Experts of a small language model.
Size: 13 layers, 315M parameters.
Experts: 64 experts in each of 12 layers, 288 squared ReLU neurons an expert, a shared expert of 256 neurons.
Training: a variant of Muon for the experts, 9941 steps.
Below are experts of layer 3 (counted from 0) of a mixture-of-experts language model. Rows are named router (the router's row for the expert), up (a neuron's input weights, with its number) and show model dimensions 336-447. Each number is 128 + 32 x the weight over its row's rms, rounded and kept within 0 to 255. Numbers have three digits each.
After each expert's rows: a language model's description of what the expert responds to; "comes after" lists some tokens at least twice as common just before its tokens as in all text. This comes from a sample of Wikipedia text that the model never trained on. Tokens count by the router's weight.

# expert 52
router:108101176151138136097097144159115115138135121137178200173111117081084113143122143091118138138174178154080128069174105128078161098097098115101126108144122105109091169123068147127134175126111178113162165139158132134084112136122133157165150128129136167122096100143145127066158142111124134088143128112147097142154144148058170147125163177109
up0:108173105161152153147143131148124125147083060102111130100119109181137134137163165100092130099084122082125153158089124150140180092132074132174081112106085115108108128164111121107121158178176165062121093122121088082052154133054132088128171096101122143164113141133123140148109151115096099169070089151133096139161136135077147083141149150137
up1:140129078162141105132145097124166128133139104120099103137072115118128093193131125148164111137110131122155163141096110130161138195182170107134122090101109120183118139081193169168079117183101120119094096037088109092152127131133120088120115137091139087103196112078103193121182104119079133118149137135165108151077128068154145119058146083098
up2:150203152128137079128113123151105106110103107157114121106124099112117151172137121166139098137182142195115114129079133169140174094167089193112101135119095122147172175157125129171187110114099122140100136086145129139138182159072122081119158092101146106122152193170178143102138121120106123114057169107175179149090128129127167078150154102178
Hyphens in codes and compounds such as AK-47 and I-5, plus line-initial dashes and pipes that begin list items or table rows.
comes after: "\n", " |\n", ")\n", ".\n", ";\n", "\"\n"

# expert 3
router:105108184150164084134153180113128114179077189122111196112084168085133101119161130135156082144114108089144147160111110116074193117148168124202066129121136155129155119125138177065124133128090121085110140069118109158138151127146159104095167118151200105175105166104148112128092110101109116111102141113115156134145077097092127111096113121098
up0:145117099114085105109122135149127172127065150137175059086150124116101091146103148031176155068124085143146110113162126129130072063102168173117141087153116099165129096156172140107110119115160171084172147150113096089114155126132094105157146098132212139137118142104134089081112152153166189121150131183132195122163104110151183122100151081143
up1:069155108125094130070111140151089138103182141173081077099098164163089156163100130093171149119151088118113147127121147080108107101137120247123131134112142098101159083141066096154146188181153080166139095061129165108138159152082153134134127149148143060055126064113114128107100115102049145111101172148123128137120086176097162131085139158048
up2:088177074133113111159104160155161172127096179186128155087120146180132203165166147140143125131151108112186127113115086126114153111137074143117141171100101112142119133153119110170112136111127123111106131157178131116140176162210138177146109139174120175142160134139115163145175137108107101120048099141163078076134093164112099100092145134065
Colons and label words in infoboxes and structured lists, such as Coordinates:, Location, Website, Phylum, Spouse, Density, Country.
comes after: "-", " Coordinates", "′", "°", " •", "|"

# expert 42
router:104161138170122131150101105185078165123144167164125166157182119075162184133122171073108142081122127094094157062156117074125146076105139098101118099059101123104075138094074118165172131105070176143135150126130097143086095146143154136169182146163086129122100125104153125104160093101129136184185107124149123101083082126097091148140135193100
up0:095128140143161057142138164125130090187087134058102093104121112155170127129070150156115154081161158121111055182115145153094130109101099178167086071168132078134147117151145113147130142089133060152151119129162150100120124164108127098059149120091111141140080156143157192101113100177081164181125122102132175137134127168131152148165166132136
up1:140137056138140134131144075088135173153175123163127085115110138101173077117113086044155150091110042128101119154137113199119152086146082105118090150158140148107044094130109124118103209132071133147119095142125117198110148159158094131149110194146164101066150173149134137139037093135114112151202110074144122121138158180143147141118147124162
up2:180130141092067166155131075136124150174163126139101076181127131161137149093126113160124121156083139119114103100158102182140167141131122112125116112175085094143082141144091078136083071133122139148135181165144065106154175085067126133087064164086161122119189145120087185115079127180147094091150111123058139115114115181153122172157117082121
Surnames and other name parts mid-sentence, such as Hudson, Wheatley, Ritzik, plus leading digit 1, blank table cells and unit words like km.
comes after: " |", "0", " ", "1", ".", " as"

# expert 47
router:097132128080118122116118092067143111081175157143103107199104126189113147189118148151135170164095114183162060173121161096123164139168123132146184148135160074185111125112108172145088131180140122140108129159187154151141092075140116077157111176143114154129091113168098169176128216168120145133142117165122138118135129152170099120140126091138
up0:124132127189071081151118083103131095093148094115159169131099187137092132127081078172117099123109084148149101124183141140184096145128111115075125105156161104124152147159120110149119157180150145096124077133117105128121157093131136104136113101168134098121114154113101198100231131095056122103107131099145136133099077134107146091149132143125
up1:137151145142160137130110103124091149135086127141133188138103111072136155080086121154135169146126088088140103099150136130135159127183134078110120186077080141178101135094148109111125056148093119124110118142103139129095130120155172138126157096174183171120046065187116136148123119152142108126104106108133072167115139124183115151146145131097
up2:077141115127162104117112097178110150151124123116215071060161154110114138104153109147161145121108111106101100063140145103154207141156153156143151126089096137147171136119081071109103088156197192102133154102137135164136189107164122106197138072129127167117165132019110119105109130179105110114133087153094128144112091097142142127086158109134
Prepositions and adverbial connectors starting phrases after commas or verbs, such as at, from, while, after, despite, spun off, gave up.
comes after: ",", ".", " and", ".\n\n", " due", " but"

# expert 2
router:107152158174143129154104106184090171134134165158138168158188129079166177131128157077105136084129139110099158057154132070113139063099151094098126110071103116096073145111063114140179130111068170133124172135136083131090088151123171143170185149154081140119097106112149131112151098096125126185184094136147118094079072111103105155125132188084
up0:152134090093136159154164119138156205115113154127135095076068129112147103107149204073052133109131079162137117122130167158134202116125061184098134150128134098213196159146210140128139158176199102108148155121122127109120135139165118144110112127097167110141109078090151131140097075117119091135115134120111098184106097144058111176090188160097
up1:089182085121102146155083113121134156147111167146122094158128225133119132164119140102146067136130068133167150104165118146097136096143118157152142130094083105150069121136164122139120124179119153123103094107129124089090106102148139090144156074113132099135094181086109134154106087125078121128122138140168164137102190110199130138152112092192
up2:197174155168087107140154154125133100090148104148160129135092177079122147092147074150127210094148141161121122078142112153131144138163123147136147099136085164143100118106108113121112109210161164121149123173073177155171169077120139156122140098089156108110048127111077163059145114157160135152039164108090113159096088169132138088145143067113
Single digits inside numbers, years and table cells (2,606; 1996–2000), plus first-name or word openings like Mi, Da, Sophie, and "also"/"However".
comes after: ",", " ", "–", " in", ".", "|"

# expert 34
router:100147141179144130154110104188086155124136166161120169170188116079162186138122159077100138077126129102099158063151121075110150070100140091101117101057104123106073145099073121147175129105069179148130161137133101125093084154131163145160181154152076143116111132102156125116161091108135137181183106142151125097076088135086106154127126186095
up0:171150152159112166131101125151101142161159150125127110120106174140145141155109133122143125152126082117132122120073132106178099162143118153115191128085113048130166065141100104142150127090140180154174134082112127149095127112144171097139065152180114131156144158104207174121055176083076155102127144130131078151165091098048162105092129124164
up1:158178095116102083078148105089090152152151096076094095126104129156151130109105093110066104108182163132096108130173047145137147150137083133136076083102154182128099157072144118111082142172166048125151159124089102171135070165125115139127151155133177174110151150138164113099117118117159117099186148106142125107162053095152134142040113131131
up2:158122150104158216135146105108153085137137090115153120139159128184152189146122123108119129140149123150163085096109067171145082113135064149193117127142123227136102093172092150072117100129160109136116108142132140117099156124129178182100144213118153164104106129070140127118101141080205109088129119139127161150122150163113189139135139168123
Digits inside numbers and years, such as 3,000 or 320, plus first names and surnames of people, such as John, Christopher, Haines.
comes after: "1", "–", "9", "4", "0", "8"

# expert 0
router:076126132112164158168102074174130133167123114121199167128147160152194164113179144104114099069098166143082163143094159110090084141135124118110154192155121118137176174123111155075108100150139136108072178134173081164091130162107155114137108074106127082151145137157050082175172072117098173144085131122094206073142072094136101160188113183034
up0:107143177139177108141118157174168095190067152108096158126154132117126130154162119206082120130054042118106104128108108137090060062141114156106150154093125142123090147145124139113085088136116174152110075132118145154124114111093156121076094132095069124154125109154158107101119099094128073109153111068115108173141174078152147174170164083122
up1:089135142129134141153102219089100109133168134118110117140070148111097141132148139127118097098174128104061181130175095152090103103145060140170154159068157165093105183096147083089172157140156098076119106089145115098187066135152170088112137132079133113092114120094147088157110134164090150122125193106229104128103084083123145156109097086145
up2:130132123143109122143097148155086108114102061146117109114087126150132135163118092152129082152132102089113082142125157141144170113106138129113116200131156128087088100129124169156117110181082103140121116151110130176130102078140141131136119161158154165122171104060063166098137175136090130169116117160122149088119146132109111055180125149112
Adjectives and determiners after the, a, his that locate things in time or status, such as modern, recent, new, former, same.
comes after: " the", " a", " The", " an", " his", "The"

# expert 58
router:112089118160158105142154063174135161093118166131169129117143128125129125162123166075094169121130166137136130069145211104127204116169146099116112063060130127167053167133089147122159190141102178113147124133151107112133129088138105117097189191136107089150111071102169089085164071083155115172151157100099116118123117112088107182126100145069
up0:093110123136105109158162132099150147108109181077136155161097124164075102106139130102149146137124123138135090094107142106083137091175060123153048123115171137162126163164133081138092157142117179104115119100067130112075135131088136108130165106167132131112094117123140066113154137101143092141100143094130140155128115162162113072096111156127
up1:156151089147146081134146126057135138162126125140109091135123185181093088154096140139157177116145144086165121188114145162164160091171101114141127141164127123117144090119137026164132120116148116128148066195116131173090082150126138124086130147141164126121088137140139074137131135159113140139122138135104136104166168198161096076152146120139
up2:204120115080188168101133147151129145159149130095070133104173095133142121118086128171177125143111141147168184114139081116150094121099170095084141118104125110109096094126067136155153143153190103145110054138141141117158116146194110152070121160153085158136100131160153124123093104104110082222147132151088099129065134107119113121067115096142
The and the, mostly sentence-initial or starting titles, such as The Hollywood Reporter or The song, plus A, This, Its, and the 0 in years.
comes after: ".", "2", ".\n\n", " of", "==\n", " \""

# expert 9
router:130151133138141088131130126139125159118157108111146102176086125115190082112155133108133182111085170145127099153103130180101183109134091056118122086093204166186141182096153127171107148136139146104115116149194109085159163081080139163072098108174126128120138120146106071126144124109149084095103110124116098105155170212136118161111103161120
up0:119092155089157158166147160076120095103120182120092123142189111105164158140156128181122159134120124123174147185084130181141107097111074094189098149069102126097124104115161122130117135124136118116083098123131179121194104134154126096122063147126092122176168170176106154165114095107149139138178149086105128081109098149134183165214148088111
up1:104114141156135118180119136194078081094133118141139127159151079103184114182106115103146102084160121109085160110104119157167177103129104086071113106083184102208116182128131114163129114156063144124122145160138149113147175100083139176127057061173167184142151202112035150110122125156129140157074101116171145166127123121157055053204114087118
up2:134170174125109110200110101140145183112110126148146072116159117154192119116107138035093149138133088092122171150030107132107088166169101079143172138119114121155145082158148069173153131111117181131131152118123115062084127209124147158181087132171119144132218154123117127116092116160146108138129097137200137137113137120082105241166042131108
Determiners and possessives opening a noun phrase mid-sentence, mostly the and a, plus no, any, his, few, often after of or with.
comes after: " of", " and", " with", " that", " by", " for"

# expert 40
router:095153143176125136147102108185093164126143172160131163161192116082153187138137176077108141085130132092101157062159130069111144069098134091101123107057110121095079145093073128136178139100068179154130155142141084133097096151133165138172180158153084136121113115101156115112163095112130138187182104139147126101087080131085103150130130187099
up0:099151124117138115133121160111147118142183119173161150091072060141060151112212160143167168139141121162176127131140138139144140111182074148188140123091107134145109123123172080109090101110161110200126151116131106191163082126135114095090116143129117084156085112118088056105071166083136150134136126136160092085140099173124162101075161091153
up1:087156118176082107093126151119154108155197138108142122117142108148120107067169111100125122144201166112138132098107148131072099090118116101088123125097154155101104157124164147114181165169116191146148128161061162104093135106138120152145144150134076116108147154096164107132130138112127163083180108156162094136140047069159085086165098075156
up2:165136124069112167093195123115189132163128109117191145142088123124101093101082175162179111116138118127086147191134177182120127075118166156107074097123163094087117167170134232068141095095093070070128133094147075153174147092164092156161118175128109086123145173080105171156088094087061145124119150164074167069150122127163153089168145176132
No single pattern; common words like that and the, table pipes, digits, and name pieces such as Haines, Alba, H.
comes after: " in", " at", "0", " |\n", "3", "\n"

# expert 46
router:103161153176125140159101119183093159125128170162132172155187124075168184149131170073108134087120124098092159069162128076121145072096134094101122107059111128101073134118069108147166132094069175157146177144139097126093080153138165145171175155149079134117108106105143119114158088108150136191181104138142113095081076133090116146130118183086
up0:081138083064079107133159136161089068154097153133128152052017171121047149141153155141119108098133143130104111113167098160103159190122149123210124102135063080176083141073162137115154101149178084155154120102103174090114136147113174153144143114141164088128127167125080125154074146215183137143099165154124117136134148088069163150128119149162
up1:162145192025148124090155094131088130106172112088109202156079120107029093147136158080161072115150129139144118106099152226084147201120169101147097083154127111115089084084145097123175029160140115106102109083106172192119188070137117089143107135131149153104147116123124104171128128070151144083149242206126135132096135098085169106128150121136
up2:129165197157109129138146188109163105101110170146135134168157052127071113100146149168155115179069116111182152118156122159126140166156128106185135185106133124123126175124167138094147082132119107129165095111121087109146174142137151117055078132153149102081140114109109174100134061165136161075104167168107098140114136181138127135139144159106
Digits in tennis scores and tables such as 6–3, plus male first names in plot summaries such as Mark, Frank, Chris.
comes after: "1", "–", " (", "3", "5", ".\n\n"

# expert 22
router:159121105166149106160105079060133146097143157154096168165025113140132129200138134117154087191120142163141204083129098122104152097157090114187157123173142062109085110132122116116092116071105166095137171191139129109102111081146139155159135083104158075154121142110096131132175171129128166109106101110115171089179163174082180117116172108103
up0:067158174131125102126171138152125094116102098136212156150115082135122117103177138118136140097136123146130134132098071110089042176091085084101096151141132103117115140123156202103142112088104120035087139141099085081203132131137140121102147105154086103132159151186130119086105097126081157111141129140097179096099146154128122172205186148123
up1:103096074126098117086098152148098163108090128134121159166183075138119129128098154075171151075125061171155118138125168110142094133125125103161118108122130135115109165133071128173078142100141141044094117153077128118092118198196146135067124097085123151106097118131155143145067113086142142101079111162113153143146116078130086125199083166166
up2:153146119157178157144092138104104174147103095159142144173113152116165143124167109156077165112110110106161153122118117126113134130117108129132127141105107124113090128125125159115151144128064047140159123100171132129110098035204143084134165134095092183080148176124168165129134196117125129144131149160145154170096153111214113125181123150113
Standalone space or currency and bracket tokens right before a number, such as Mario Kart 64, Windows 95, £, $, €.
comes after: ",", "|", " in", " of", ":", " on"